config.toml
n_layer = 8
d_model = 256
n_experts = 128
experts_per_token = 2
d_expert = 144
d_shared_expert = 128
activation = "reglu"
moe_layers = [1, 2, 3, 4, 5, 6, 7]
router_score = "softmax"
normalize_top_k = false
routed_scale = 1.0
balance_loss = 0.00274
balance_bias = false
router_cosine_scale = 14.0
init_std_router = 0.0203
lr_router = 0.000793
vocab_size = 16384
norm = "layernorm"
norm_eps = 1e-06
tie_embeddings = true
optimizer = "muon_variant"
lr = 0.00935
batch_tokens = 131072
seq_len = 512
train_tokens = 736700000
steps = 5621
dataset = "wikipedia_en"
Below are experts of layer 5 (counted from 0) of a mixture-of-experts language model. Rows are named router (the router's row for the expert) and show model dimensions 0-255. Each number is 128 + 24 x the weight over its row's rms, rounded and kept within 0 to 255. Numbers have three digits each.
After each expert's rows: a language model's description of what the expert responds to. This comes from a sample of Wikipedia text that the model never trained on.

# expert 11
router:131105137169144099113121122131150179161114096069111115166140101134108133091075147137101147083202100121120125164149125092152141173181121125116133148157123116112131202116163155136135148119155094132135100087108112130153099111114106113124102153126139130125138127138148120111136094100121152122126111085142105119110152131101144156074138121173125139123118146107160145118130134111135145084129118137147133132124125101108128149106102128115183123128125137171151090141179124194107142131122115149125137159130163152147150138112114131158125138085134136133167135115122150113123125141137071097124128130092148111171144132087125130135134138137163110071195152147153130159133102123147109109122133092152138124145118103141104134143114166116129129154062111097136132149130118090133119108105176
Wikipedia section headings

# expert 42
router:131195121126137158118103128122072127084135066098139168140124167093127080083111118134138106131129124155101094085158151085146111127132126119119128080105148127115117097129148136117133137142171119111102163160091111090104092111073153099147105168095111149174140162097148123167123159132190072119153078108153114124146160136163146083106133151141173147134156134112099096148123117131112155117107156136150158109161091124133130152129096151158132149155126089155160125122128089132112127131149130098131119138108117152106101138114150129115141130150123166122151134150159157157130119119108140082117136088089131152152102151127147140121123101117131119148156113117137140128126106126114132136164161154138134136136113115105116150118135144148118115171111146083174085116121106137125091134150160
Digits within numbers

# expert 31
router:164160128122125091135121154112150164109147045138144132110165136107124120154124124120113123162126097117138109132127116143141153115126130136126146128136117165113133159122154111127140175147122138128153173108096090136159086141123145122119111112127150144170115112105149132168088168138159150143109092091132125168166095115139085144122142144148156119140108081115072112094163119140116173175132111184141129147146081112125129139082125106152106157137148118120139157160179101177099147067148145144139108144114161119139101126111086150138117140084115142111081112126097120124154125111125128113144167105099154160111154127159135141129140130099162122140104109130138110086135105118131117136122141127137115147143077084128121085118092181118119085104117127103144099108135114109105139150172167
Abbreviation and sentence periods

# expert 52
router:163141163108107100192139104116132146094104133137156158117122146105094167125154146129126134145138160103135123152135138187106085144137179143153160108084117145115134093115135118122136102109129116095146112100168137144117159121153144107147159172135123105103123126145127149144115107121141160143103093134121125162124085132110121108098154145143134093137087147120143116164126128170112126120126144164116155169101137137145142092112133155145151103103131108149135081113120119139106114098120126168125120138150104101170095152099142074113101125141104107122125145128168103076146103133062160130140111088161122089086111171187086153128110115123120146136101163080149109112147161117144086152113141094098137134132129151156127159137128116133152142115144066135115146086148148126130115162166143
Prepositions before noun phrases

# expert 39
router:106149179125129121121125132140103124097141127155141149103181168117134125127125171177147141131109133106118121133155147179153128131076153131154138117114106113133155108099143135156087119132138116116132142098132139121126171116173129070129161159125115101110134123154148119144127114119128146144127043083107104162156122123123099098103167113142137117096091105097152108147101100167135159142125122140133150147119140138150130099148172117184165131143155124143146115142117106092127140093117130138168117121135106151168094137113077118121097148153141163117142143153159108101110080092055139128113147124153112109101133174159118152126127146142130140109138122116127117141113161084156118194125120092097160165132156157105153122133146094101139152124099109132136158116170133141137093154143154
Infinitive to, modals

# expert 43
router:138107072097159152136156116138117141097106120074130123156113091145152147140097071168105141156136074149136105124119134128134099146137124089092147144102146110135140147136120128121131118111107191112131097142108165103077154108102189159151087156114120150117139109129157136082137115122103142122160109148111100109150123083081129127119114067168108146150143112170128131121148170138155101165142150122101098092137137131128119136116152116130136128114130109134167147134081109087102170133124126118167133103115095131124137099165135117154109130125165112129124122141164168122137159183122086125146154126157163144122122151107152140146101139152117164115150086134153186155114090165138150096155146122142131117170145151137119132144093117143097119116150141150160120110131126123129090107095134
Adjective suffixes, article openings

# expert 56
router:140129163130142114074119141142169148151154155090159140098126135128167155081140169094192109102144108184091123118144115126064164122128139139120135113139132188115120100149086138143144104101152160115110137121141177106139133122160105099110136113131158097094107101148123104094124154108156146141152095142098179141164134120112138130173115108138117115138143128119121156130130101144094155099118127156112127126148111115106129144146129070136138123077113153135141097126179143149157106159120145124103143104136113124164117121088141162160098072108145142151166139098139143110126101133140123148116080165124134134209105118104095158145118131145146114144090133128126127129123100084145120138099104106140111142134137089159132111146143127112117163095142115126109116141103133116110117129061115
Plural noun endings

# expert 51
router:079146152134136109111113112100133176089102156127120156150125137133145119083124134088113104120172090112157074081149141116157102120149127121129150145121106112135132151125125120192114177126166133118135169075114137130100104115106107159139091154131114154117139125099102099110137128118195093132086090138147143129144165120131159089142124154153145106111126105122209115130138132117081151143138099156144114181139098162136116107131120151122137162176107112182128125118139126122115104128109151118135094116114159113113119107068121158124141166119131144162149115151109148163165120143136093100132121122110169168120138126102129092116134126135174131124134144132116131139118096129127139107088131092106161133153173127104096141101155126098137128148083123120178118103158137110122111132134159
Table header words

# expert 38
router:110113176141130142128126091134128119089151142138151069108099120087175117173149126096153132126156132120128118138154146126106132088109129130136108122103136120124104139130114133152140103113110142179147097101067155099083187165090108112115140125122116135171129120096142191129134142043083121157140105113101124103122117124143142118136092145085113121150134095131113096127146161107119167154122150121102123115134144147105139110129092082128180156141118080135144131088141149116124137118112114148187155071160164147122118161129100095153133105164121199130099121129174129143129135106155158155148120091115126125147111130161144168089135102126110122128124094135127148164104123148159128125133134139122143107172168104134124151136168096145131137129150128107110148127109146126120129128132124
South Asian name pieces

# expert 2
router:137108110120166144110115159135121185115109113173126152104097130129163080136091149107166082122120133134118098106099107083134089150162154164135191126108143116161124150106144111119123110115132157083074109142096108086126086133084127116131117095112111158157154135100167097116145114112161142078124103115155136105141128129105125115179180131106114139145135149149125129131178143160128162160157142111116121108123130103113117100131121130124154127088150126137167145122119094102124114125134146126170120102137165091137136148191142149138137124149154098124149126123086116135161107112118126110126140103099138158111143113137079123136086104179119145092132134120133075141118118138182169102150134127167119143103128135101104147131178138148123091161117166169118113129120115157105139114123157
Infobox list dashes

# expert 22
router:127115134113147126130106108092153131126074151142142065114086096109140170129096086140146116151123118156159114093118144139118127106096068124094088122145119104107144137117141140136156114161123093102125150163083135116114151127118108150102125114134132175149183124121118179142132159131145104126165122141133151077129116156139145119146092144138156131121131139158132097093134144131099126093091087190150157113168112119149116076123150135085157138141129101130170147102123076122096107134126113149111136099133161120115154150116141119125102143135131179137094102135110135156118150129134157146147171105156187130160107122149152130118106137089144140116136138151131125173121117114114134113104102107146184099104154178128128123153120147134106138132124161129104158137093155131168095178141085
Foreign name endings

# expert 34
router:147150140148088125106129154103106132161172103129124167146115172109123089084120145133110107150097139121126126124129143128130114136111149119118156124096166090130148104119159152125106151134140134132096150123090121150124052129110119108133111135148088124156151146100149099166124086164151101109141081144164096114120135136119144103059154144151163141122147144118101122157148132133127110090107166113140150119165093128094136142135079142115095157152117082138160107096104142139110132159136112119092114162097135126086130135100148166086120114129143148105123124160136115197145078140094096085135114098124090157144103128121111112147105124143112107128119148125130124123110147129090130146152130154153158146088138150146156104106101125148083153133077125134153074118123128174143151098176130
Leading digit of numbers

# expert 35
router:103162153150128125140081162113144174116141073093162118130148182115121114094140141132101105097094154117091114138139117083123096158164131134118102095138154111152141132113144155152186171145145126123108157131136112111121111132119110159136086142152113147154139139112151140167117126148125073163129112135158145115161161124132100095083144145145145143155137198100141123128131121125134094121118112152122144122130116118094127133128090123147080082133113142156122109125101135127118143158127120106123122148098111087068145134115151173114140147143121170123111125194123108188116131081101094116128113140123147131127104119127119126187116129142146087132129146143131113121117155116160103140169119132120155122108173136116131166117126121182106136138103058144120095094107107132096139095149100
Year digits

# expert 4
router:106114073135112126124140132147138149147149141162125162124145104113151112138111101145128124146125149146149114111111100151085066139135137124148150121135110115138130160123131123132125121130122174095114130153161162132128122118154061090134115134133099142128106116093161127128128119119178102110155119133132112116141120128121139154101131073102131200120165131155109140131160151179151129144120128125131143140163132177147145083153096126088129141137144138135155149138102105132144149143107176146077107091058109068127115098092130137157129133129143122116107107139143172142174140103140119192127154086132114159104148147114076080135069152159120132116128128110115133164134136117144164113146137161150118140146135106092121137163127115125114133129114093171127096123177122151112099129131194
Species size descriptions

# expert 18
router:096118162119144138127127125074111145120126182147135125123131129147110129115124104128078107069104119146158141109135097100127125111098093162107103114134158116150142105132101140152142192161122097166119131127109108130135126125114135153152148094077120139161147167122131149126116119108125131130137189124097166137135183120130159144140133137160124110149065103111179108079112089130138139109141118128148107156093107124141160118130102140153076142107129060130095128100147128101126073122125139106175088131148146141094154099152149118091125158158115124129170143129090107140126178127160186135112147107147133051139115146120131152142172094090124134143117142122114134124111116119103122092112129103132153149108142129117175129102150134108124117133149138143117123102119146110145143132154173
Capitalized name-initial pieces

# expert 12
router:154144133098135158141115144148119120085101102148129113141170148108125097144123086143145124093153119134124145145114063131146194125132134121141120124097145170126129156114151128108162112170155095153080124126159115143156101101079129152125122116113115160134182153141179144165144147132148126119156083127141150123105153177174134089126177132175162115124148112127152095123154139139141099150104102130153123107156077113148164137124113178119117117132078115189127131150131095141096101107104120165142123100148099088128155114155141101118163176127121122131111115145141134086110144119099126121084172111124111125156101147123058120118179139135119121114118144137112113125142118168136137098139120097120131120169151111141095128095144165083156141144099136121162126109136127143118121117127125
Line breaks in lists

# expert 9
router:119125111122133144110135119107116150131098124144121133101128105137116156138145093129122117068125113116169151087158135125115149158097120129102122134118102133129124116145107127137118132149141089148147111148141102131169124145169152138147137081100126108140177149116092150118124126153125144112125185129105156167104184124173140105132131175181110109089116115112110147076122117152114116104133124171154128139093119139145168127120108164143066142146128083127096130132120130090165081087107115116127124150140169137117142125105118103091084120172096103153129114161079113151118168130145173151130146118093153117128154136137134147146195087108125137173108106172126121132096110120129090115113104149119192161112154176130118135086130120113157155153143156125105141105122120101123159147119155
Personal name starts

# expert 0
router:187089111132124124160153123140127165126123124140137128145151108097099156150125143153139124147144118142154145183144125190111114133147178129151151074103129139137132139118130124070114119127112110108130103142164135147104137134160156101130129182137112126099093136131183171137096130144146134171127094112136108163108112154102109110083157150119139092148098148113141124146121113145120150148135168162119161156088133147103102059103136092175150101093108115131144088121105127105104144100123125129112106144148099076159113138133142107136138140133144132123116106110134100067145097151098129113140131142145157114104107157156103134123076133131127118117145111107144109138125158104143108147074170065100146162165131132141151163163126098116102127116135097145134182093136133146139114120145149
Relational prepositions

# expert 47
router:169198115099102135125136115122096125152112162100126115105167101130143109137135163145131137119133169070126145137130155168146108091112141116127089115168135166150125072107117099144109111137132154126143141096172162116127190134173121061153163118154169121125086099158115073151090095150122118166147106160120139147126120132138082084113128129110148118122140123127093138129169115107158138095122129103142111144126094163126140122151145133146139131111154151115089069116111131129164158095113148121142156084126122150123132142152149134110122127121185158114129151116112157090123097122076101151113149118107076156142163120111078150147111132117118133076090135098132140176107102141128127121147137125117139156119137160143152139121124125114146117116133105172115146116115134103138129107108141
Copula and auxiliaries

# expert 49
router:140169130115137145164092172137170145102141104149136167121164118110153120157106117129132127139109084091134091140146114153122142096125137101162119129113122148136121127113171122126172163129123114152156167101106113156145095121129130122128117122134119138156114137139143151159085118117133150178122050073124149147136103143135100157121157150136149151120120092118094103126140136121148143163152103166139126146147080084147139146078145123164125148130149128163106161162185125189099123088141143158150119148120135074158131120169092150085138137094107155118078117137099119107138127092131136103118167077117152140137152128163122128145171142126135122123107134130139094091134128120139092115135137137161113149144115125135124110108096163143111095101080113094148114101136106120093117146138183
Sentence-final periods

# expert 16
router:121154129132131122133118155124131133107099099116158102117112169129167115109125146141113077125131151120162118122136134056143112113120096149132144130104139105150139117115151144141145131152173112151100150155111073130157100121088142139171091139116087154177167149119169121179113143169162109127124097122146143093113148123137127098092107139179132130107154129090118135122135124135155155137097123137138131115155125125079161099129118120125102095164113117172112094159146144129139113129118121113126104098107134085090172130116120174140135175123162161166086151170106130159124166106101125120124153140103131135126079136117100143119102113104153103119097130175128079120131111110145144145140108124094154193106161140120105165119125102122153115126078083148144066102111116132101130121142127
Second digit of years

# expert 50
router:106181141174117146155107150096145130150163078120123149130122187147112076094105100127108103120089118132124131108124130107145104102113123080110115112111151115161120125135141216135112163128163102132132152129134118137143091134087110100149094150140122120175127137106141109135104106149154096108115083169158130104110162133151143056060122152138140157157115161111126124181127099129128096125098115170137128154171092111103114121151122106137112100161105132146146123125133097135145133166122126136085149143126126083103133124107139150142157161126148142108113143172137126124118141081099136114157142102117151139097102109138138156111104097093129093160118161149119105131120149137103111131167103164148141148114151140134143101141129130152110168135074110134146115091106109141139124127151105
Digits in dates